{
  "norm_place": "pre",
  "init_std_down": 0.00366,
  "lr_head": 0.009
}
Below are experts of layer 4 (counted from 0) of a mixture-of-experts language model. Rows are named router (the router's row for the expert) and show model dimensions 0-191. Each number is 128 + 24 x the weight over its row's rms, rounded and kept within 0 to 255. Numbers have three digits each.
Before each expert's rows: a language model's description of what the expert responds to. This comes from a sample of Wikipedia text that the model never trained on.

# expert 2
Description: Mid-word fragments, first names. Inner word pieces after a first syllable, like cas-s-ette, clas-s-mate, Ph-ill-ies, bo-tt-om; also common first names such as James, Richard, George.
router:141140152175125149173116088116103127159103102168102091122115158118157160178092146071122119159142121138112166145107088125110149125140145095130087164155105165163133116138124123169130127105119118155124145138125122115088093131147155139132134114123168118132143087122114140132164125146163147164130077114142083151116105095132116134162138107106165126110112130150088144073148122131153154106103130147124172113133084095096150111124126167140104151103159106118113159100135108147165127130137115125149145101099158116102123101107129145142089113121121145117119174155122120123052133124157127143

# expert 20
Description: Of after directions, word endings. Of after compass directions, as in north-west of, plus word-final pieces and suffixes such as -ed, -al, -ly, -th.
router:170153137179160137156131175129083125163090108097137110143148137132146145151132166134126116150119112087151144125162105115139169161144125120120115108081125147136147127133202127171123130104121124170129179115130122128115097103143071100105112115103123149164117090114149146088145130136182126109157125138120113110109103088080119143141112135127163118116091121109140104091087111090145153128157139095150127141122097111085136142178110133133130155129155121112105102127089088100111106088129104125131173088127133099127126140123125131088127115141141135114109161144095094112110120134172110111

# expert 23
Description: Space tokens. Bare space tokens between words, often where a word is split oddly, or in empty table cells; also capital-letter word starts.
router:147132133133118172168136112148123160134152151103115082164115122119153149104104106118087153120114085173136141129123147190096119089129122116091124137145095106135146143075101114154117117125138117126112155154130111167118119139156147108127150171090117138170130145112089153117164084117123149087099128128099126114121092081124103100166115116129144137110123139165128097081089127111135122091145126129140125129160124102100140104093106099099151144153168115153117184131101130133143128093129146158143147105095124117093158086105108147103156123113172161114142123149137129148069154111123158151

# expert 12
Description: Sentence and line breaks. Structural tokens: full stops ending sentences, opening parentheses, line breaks after headings or tables, table bars, and = heading marks.
router:150133189065132136130101105095082109129121131119071129102114148161136136107103162116100099161124171138126145142128070124117137144155166078130117114172102132126161092110110107144131135113129160164131148117132089135119118110164152098088114138104124113159104107116116133119145168114109137114108132133115099115133122100057114133112151091116132126104124107144138110111111130121149164133151160163117121136114152086127143134125142159103108146086116095151101180153090162126154105117146106118122173118112121101102130121111124159124150101147135089108132173126113156161125123115109170074

# expert 6
Description: Articles and possessives. Determiners and possessives starting a noun phrase in running prose, mostly the, a, The, his, its, their.
router:158172146163116138183141170128115146154096120104110107138112119151147158122103115098096130151075123173101136148139119110108133079150146104107160120121151099127173173117139153151111155137155126149095137109164099152102122121120157139177135127101106133118097078103091118111129135068131164101095128147138111111088113103077113154113150146122119094140083094119141146143097145103133133135142130114125148114155177107097144137165166155154108147120162126112105147116120105118153171110139131105131139140112128093098113127124106133068132122104174145112099131111125136128089095133152134128

# expert 7
Description: Line breaks, years. Line breaks ending table rows, headings and paragraphs, heading equals signs, and recent years such as 2018, 2022, 2024.
router:136130149124134127133113139126122146156148101100095109131138127116187124091100147109046113175114135131101136136114065148143138117127130104126143109132081147128160121120125107151114128147166110103111154137121116089117123160149148105130122150119126135151115132114127148128139139123139142122075130103097077131095104136068121114153123114141153117118109115130120118092128123122189168132133129159097130158151139091073103158149131143106099149163130131146130116138093152130134081095152093053152196114076106098132100105119139137119118078137135084119123115120128114137126129152138136093

# expert 27
Description: Field separators. Separators after a label or cell: table bars, colons after infobox fields, semicolons and commas in lists, like Initial release:.
router:127125123125112137142119148102039139157144101125091104123139151140154156106118151099094098156140118117094162133096095119125135145125136129112139105089112131109189133141139097143102128117100107131115139122160114117103138114152168128149114146100119125137125104111109165107159106093127142134128121116094092136122104127057133125143141117120132093120081109143146119067089079134140189129125135176119150150137135080075115139148124156114099147129164128112112150115118136139136132070156134095156147113123141103104131097103101132171155137164141136107119162139130117137110134132155127059

# expert 11
Description: Measurement units, nationality words. Units and nouns after numbers, like km in areas, metres, times; also nationality adjectives like African American, German, Japanese.
router:118164147144171143135123126129100141152087084114115078140145185119158147108117126141109109133089111109116139101129069199122171158146144125113144116129128169106133128113176139147130148124134142160150173114130135147113125130151104107115137118134138137143099089101116154126185121159147150100155106144131142114109127100065130130127117127141123118137168165102158148095134114088147155109130155131157110118120121131106183121158126127141144139114164111111117111083106130082110139082134110127169143109102094115144098121111111136132127119123153127124104108108113123141090144134198086076

# expert 22
Description: Adjective and noun endings. Derivational endings finishing words, often in infobox labels: Academ-ic, Curr-ent, Institu-tion, posit-ive, discover-ed; adjectives like early, former, public.
router:127103125144139142145093146110087092136135116103125148104145161128149131134093149136109153183114133094125113099109096116099158138116189126092151062120119131110171163150126118129134139131138105134113167084107097109114140127158152122131105129111145149128115110121157162106162143128091131109115125147130122154111103108068113133138139145127122085132112139160140129105159144130151188123128126170149134128113132137119131131158140148139185140097138144106113149091107166097150091108152077089186143115101118090137119103114097120185127112151137082117154118116134131140082172135143106095

# expert 5
Description: Units, symbols, infobox values. Units, symbols and numbers in infoboxes and tables, such as ° and ′, the w in www, lb, %, and section headings like Later life.
router:141150153136154158173119144145102136147105078126109099139155163104134134112119125118161106156093094096102143107110099176113186156165148139101128120123099121103128136124138147139107132131106124147127161089130125142090133115120108099131113144153142129132132080118131170120191122133142157073167099136150153091119125110078124105155141151093150115140177156138173144115151122119142146132131148133117143094114113148112140112151128122111168132117153179110114147088111131092104122124150113139149138124099079114148073104123122131114130124137143120130124130111116098174061118116165069097

# expert 8
Description: Common function words, word pieces. Frequent words like a, and, no, include, very, plus second syllables after co- or dis-, as in co-lo-nies, diff-ic-ulty.
router:142095120174122162173123139107089140146087073090129108082142112170197093143101147140140117160116131094100154115122115137124127140103148125123100088107108107131157144132095114141134115198115130131107138104139104109127149126153170138150131105122127139135117098116120119130145147137126139138129128123163144157103071062136143106139135125124135082141100135121146162079097137127154158118123124123127162117088083125119129152138141157120144164099157150081113108108129095134176105114110101117130150125101103119068104123115114154140126141110110181102111155136122147110080135104130141123

# expert 24
Description: Word-initial letters. Opening one or two letters of a word split into pieces, in prose or lists, like b-roadening, p-itches, T-errain, F-enella.
router:157162180166137138159114105067107151149121110122158120103130150127124140121094124095146104132125110137098136117144137150097137128145141124138136071101111113109152116108110148137116108145139124148116187145139128160110088102156122131135124117163122132141114076101113148113178121131163148159127134142133115094133082146105079139154175102101125122125135128137145142107081103100152145134132166135160131104085147100083128121132156150147123144095128153119115178113093108133136137085128154130150143088082120093141081115100127173122172117169163115136137168162105133142116134095160139094

# expert 28
Description: Numbers and word endings. Digits and numbers in scores and tables, country names like States, Canada, and final pieces such as wick-et, alt-it-udes, possessive apostrophes.
router:163114192129127155142125127134153134155095090138118143154144126127102148131112126146120101178113096099134102130118098189121153131157148110111105112100115168109136156146180117156100123133140137121135183109121133129112126084129111129082090122142093124113085088138118174127157114121124143097175124108111120118139114094066091115148152120158115107152133148139126122110112134120124141127125127150141141083129111110122162142141141129113138146107153134101117150124096109108104118094130094122164140103075130097125117114112114162110148139155140134114106078101134109148084194133174071092

# expert 30
Description: Second syllable pieces. Middle syllable pieces after a short start, like al-re-ady, And-re-a, Anglo-A-ra-bian, plus plural s and States, Russia.
router:170178180137123149186126120138080128125116104146151110155126104123129125147119116092107095149128091156148114167127148177112159140131171118120133146124092229120146113114161154168113119128119144159133142140158138122094109146149144134124094144170066101132130107095087154116131127137161116088122107138095138094138113119103110134128097171140160170101108109110147098104131121109133135123140152106142149130138154130065102092153127135110110133117132099120138156114098077088116119118095130132145158102103132132143127111149113133079147137125150140141109124124157143122110148128160119121

# expert 3
Description: Personal name pieces. Given names and pieces inside personal or foreign names, especially after Jo or Mar, like William, Jo-e, Jo-ana, Marat-hi.
router:166138148115164141151137129144111140143122138133129120144161151133138160142100139119119103160118112136107143113118124195097147129149162126108107100145087196098129155115190133159114155114110102153145163127152121140119121120164137096113122120097114162143115101131079146126208118149092141061153127129113130097128124080101124132102121146136132137113132130140154111123144147109134136117110155132143140100106099078086169121148156169069149125117150102127107186121091106128124109115150136140158144096115132110133138136115110164121125127127120129118142129107146132140081132142179118063

# expert 14
Description: Auxiliary verbs, clause links. Verbs and clause words after a subject or which/who, such as was, is, had, have, were, that, it, plus periods.
router:163147110128103147146103149122124151123107141079100119117149177126126134101123088107092114218113094105104157137120161121136165084136166108113149101128090106111156168125147134142102134127144105102096155143147112130086121145098169109101106140171105121138084147113107143108154156090116128145109128175133125095119120142101149124129131101088131161121104138131101118140093157133120151122121131122145114131141173097110099171173135147136103158117113131134125163112113097148140104071129085104180154095110118106134119128114109140149125146151142134141137161164138119143091100140178124112

# expert 31
Description: Capitalized word starts. Initial capital letters or short pieces opening names and table abbreviations, such as G-P, G-F, Ha-poel, San, El, Je, Cyrillic letters.
router:124186170103160154172099080144110168177120094114126076138140133129126125112120093097110121107101097108121126101117103201077137133136118102122124133139148145163116112100117124137141106119137156150140119107109112136119137138128095127170120129090107142130104074119131116110128108139129158118130101123123108104117101134143135100163114115152155117109138124129103125142102128106157154093156166155170131119121120081086142120147153160129101137119148132117114132125117145161137121107132138155156144107083096142129056113119117136082094112070133101087129103132133118177069103127149132112

# expert 1
Description: Prefix word-starts. Word-initial prefix pieces and short prepositions starting longer words, such as re(solution), con, un, in(fluenced), su, inter, as.
router:161104136131129123143094099097055112148120096121123125124132139151192119127113133123147162099090121116138139121129164175094145102121136123108174122126112085086160128108165122141113141132105119145108182131106103136105137139167145133137114080122094121128114109105115131133163138142131132142147106144099127120107080104115105124137178098127120112128101159117120151115091116120126132120150171150145097140126160135125086149143152125106131145102146098086120106098077137153148127090144169154131154126165128117107113121107111155132128119123172119145117128152106128112055094140157203088

# expert 21
Description: Inner name pieces. Middle pieces of proper names and places in lists and tables, like Wy-om-ing, H-ung-arian, plus institution words like University, Award.
router:130140147142137151178128107151129132164103118116140133141142185130133153106092130144115072153099083128085135110117131170100143167158161118130113141131103191098132138119201133162131126154122109136132157134104116150086118096152125140100105117127136115139119083131109159121188118132117154090151091125110095129129115080088131114140132113136123116134156147138159141120151161101150146125109142127123145089138081105092163141149147148097145140121125114139107186122111121136100089137134118107143137102080126116106107119125118136137127110122134104124107147144119105173067149129173115070

# expert 17
Description: Word starts before suffixes. First pieces of content words split into parts, like ult-imately, ea-sily, ke-ep, est-ablishment, plus adjectives such as various, major, public.
router:127146104136182142127102128105086146153110105105121092093155152124124102116128083065100110144076142116092162120127109122101139085155136104128107083128106141126141146113102148148116113165138120166125165150140128079093128141127118109129120126159112145167103118133126127115146092136170157148150109119138113116099088122124115125126161136122128122082087128125148134107106143138160163112127146124117123128117182088135102144160151170174065140091136120091164126088111080177120139110156123132163150123107095105105118128105120160127146175128142103123108155109143154139139124130168149111

# expert 4
Description: Infobox and heading starts. Second pieces of capitalized words opening infobox fields or headings (M-ed-al, M-il-itary, L-ic-ense), plus coordinate symbols ′ ″ ° and bullets.
router:161149159120132151126130063086067162144117119087163073134135124104118109113135106092092168069106098140121152126082106159096157133138150136095118156145134157141139103099128096177098098116122131148145126114158098094130153101135117079113115120121102133134132081122127112114122120158118141132110080108132102158121104125088115117158126146121145116070141119126103120118094106119158125097174147147152130141124155105092147132150136132121141140121120157114116115086127154128127148065136136147133126103109103125145088137101113131087112106104149083101126138154104170138097134139113148114

# expert 10
Description: Inflectional suffixes. Word-final suffixes and inner pieces like plural s, ed, ing, ition, ations, ab in Est-ab-lished; also modals will, would.
router:172097130152130147142080118126123107186125144157118102126150115142152141123116132111108097116119078084147107156130101100126117113148119128136126128104129120134156127134120168145092112112107116137090187092115105144109080155163122147131123138113097151118118090146154143096152113109127141152151120129130087125085081117093075100119170156154133082146077159119174133129111142120159162121128152142133151140127156132102093113129151098135143144102132100145146112115086130164126133095156136111140118116170116079151135099107136115148163143173160108159114123095133140122086163158101155100

# expert 18
Description: Second piece, table cells. Pieces right after a word's first letters, like D-e-mographics, Ass-o-ciation, plus ordinals first/second, United, and table cell starts.
router:162121211111147127172133114079082161139142114141140135128147089160163145118129101073101091124115110161094126168123105130097142116146100119116147137094124178121136126102102119130113111170126091133101113131135119108122138132173148130154119077156099103158133088107096126099129142139135137133102125115114107129124115163106121138157108103124162121103126109150145134120127127088158150141137149154115145117082150132094126170145160108150158151131145128111097133113122134138145113113113118109150134125092106110096048125149120135131096098103123122106108096124113143198076091141130137125

# expert 16
Description: Spaces, dashes, units. Bare spaces, hyphens and en dashes between numbers (300-seat, 79–96, L 76–79), dollar signs, and common nouns like game, government.
router:143167182121098145174131121134083143142105101173096093130129171116142158100112154132121124108104084123129125116137124186137133133175135112138100098134099117077140118135128099169128117130165142163142169122128137176102130111135122116099116163162130123151102083121082188119183142145124141108139137119127121122117116119089109118129167099106135109137170138131118138083106141111164120124125138163139148110135127085104104142119150104113149128101121127132121118084101118082144120073144142146169152123116117104142126122088110149110167080137167122117163104108132108122106158145135119088

# expert 19
Description: List bullets, release terms. Bullet dashes starting list lines after See also or references, table separators, and release words like released, published, charts, chronology.
router:128126156107108113124123102100087150154105151109144110134145158125143147066119143079085129106134130105121140140059075143145158158154161100115123147150133133128131110142143103126107140133125116117114165086140073130118150129170153100143138112094104129114118130094110109107119113096112174164115127131123137101106097164109125093160144136132124125097107123120114163119094134139154135087154192178121168098157147110103139167124154156103106141085117146125084130124114150125146108106152128115120140115127156102174096090124139153100120137152161124095147126154122094141097113113119174095

# expert 26
Description: Foreign name syllables. Inner syllables of non-English proper names and surnames, such as Monte-ver-di, Joa-qui-n, Mor-ri-s, Levi-n-schi, and Greek or Spanish letters.
router:136127133132153174170128120128155135146124109124130126135149183117127134154090111151143123133115115136109122096096137183090154162159167117105145118115101187100126116096191125142132132163145122158130159117142085161111120115121136119146105118118123154150112099109094170115201130134123155092164101108106127115143103083120093107142103132131113127144169120153160132114165137114130134114121126118135128085115121125120173148121132131098135129120144148156091183115124109115121124130128135155147159105089147101118108119143105157155118116121133117119125129120133106195046137150169092087

# expert 0
Description: Suffix-ending word pieces. Final pieces completing a word and light joiners after it, like fund-a-mental, studi-o, Right-handed, commas, and, of, years.
router:116115143135072178124070132139104108147117098133119108136130140134121160113115144148126096135117104102134100100143108104131142135150112104136107100104116120102123144133143072151113101093145102156116173102158131124136102112175096125112107154137109143139100112141144182087129126097111118142135130145091096137119097108087141158097126128151090082150110126117160111105111109105155153125135141144117170141097122079130145135149143131133137153076140084118117164117099129115139075083157085076145143101132134075128123131113113122106156094148130128100121131129094148138077167156134131076

# expert 25
Description: Table cell pipes. Pipe separators between numeric cells in sports league and election tables, mostly after goal differences or scores; also semicolons and colons.
router:150152170129142120162143149129076114145107105096116104101133148140168142107086141102084143119113128147127129113102105151106148137148166128121116116143088132094139134112177099161134112134152107144126186125134104116105133144172098108096109155119100142161123115085131146139188113154126137125112110112126125140086116117075119123137135094122139115118129132109134139076103126116167146104127150128137132122114137114072143126154149127114168156081118096121116140079119146095116127092145061105163147121136114094113123128090120168126131124145130108119125132109109144111057082142170131078

# expert 9
Description: Dates, birth, mixed pieces. Mixed group: commas and full stops ending clauses, day numbers and months in dates, and name pieces after B like B-ry-an.
router:161164141145131157163134157129051166151116131077136080151132155093142153097120113113131112114112112167080145142087124173109133128133172115104130153145127196160141133093196108176090122125118140149116145133138108121092126091139131129141097152103129170123114103106112125107172110139095171096094090128127116099152099107119124094126126148126145136113126127134141095098122113134156140106138159130157129136135124084089144091156112140107127142130133131094101151085124107092131076134134121144136138146104116124112094108096139122098128149110136124123123129116137126138086137108154161093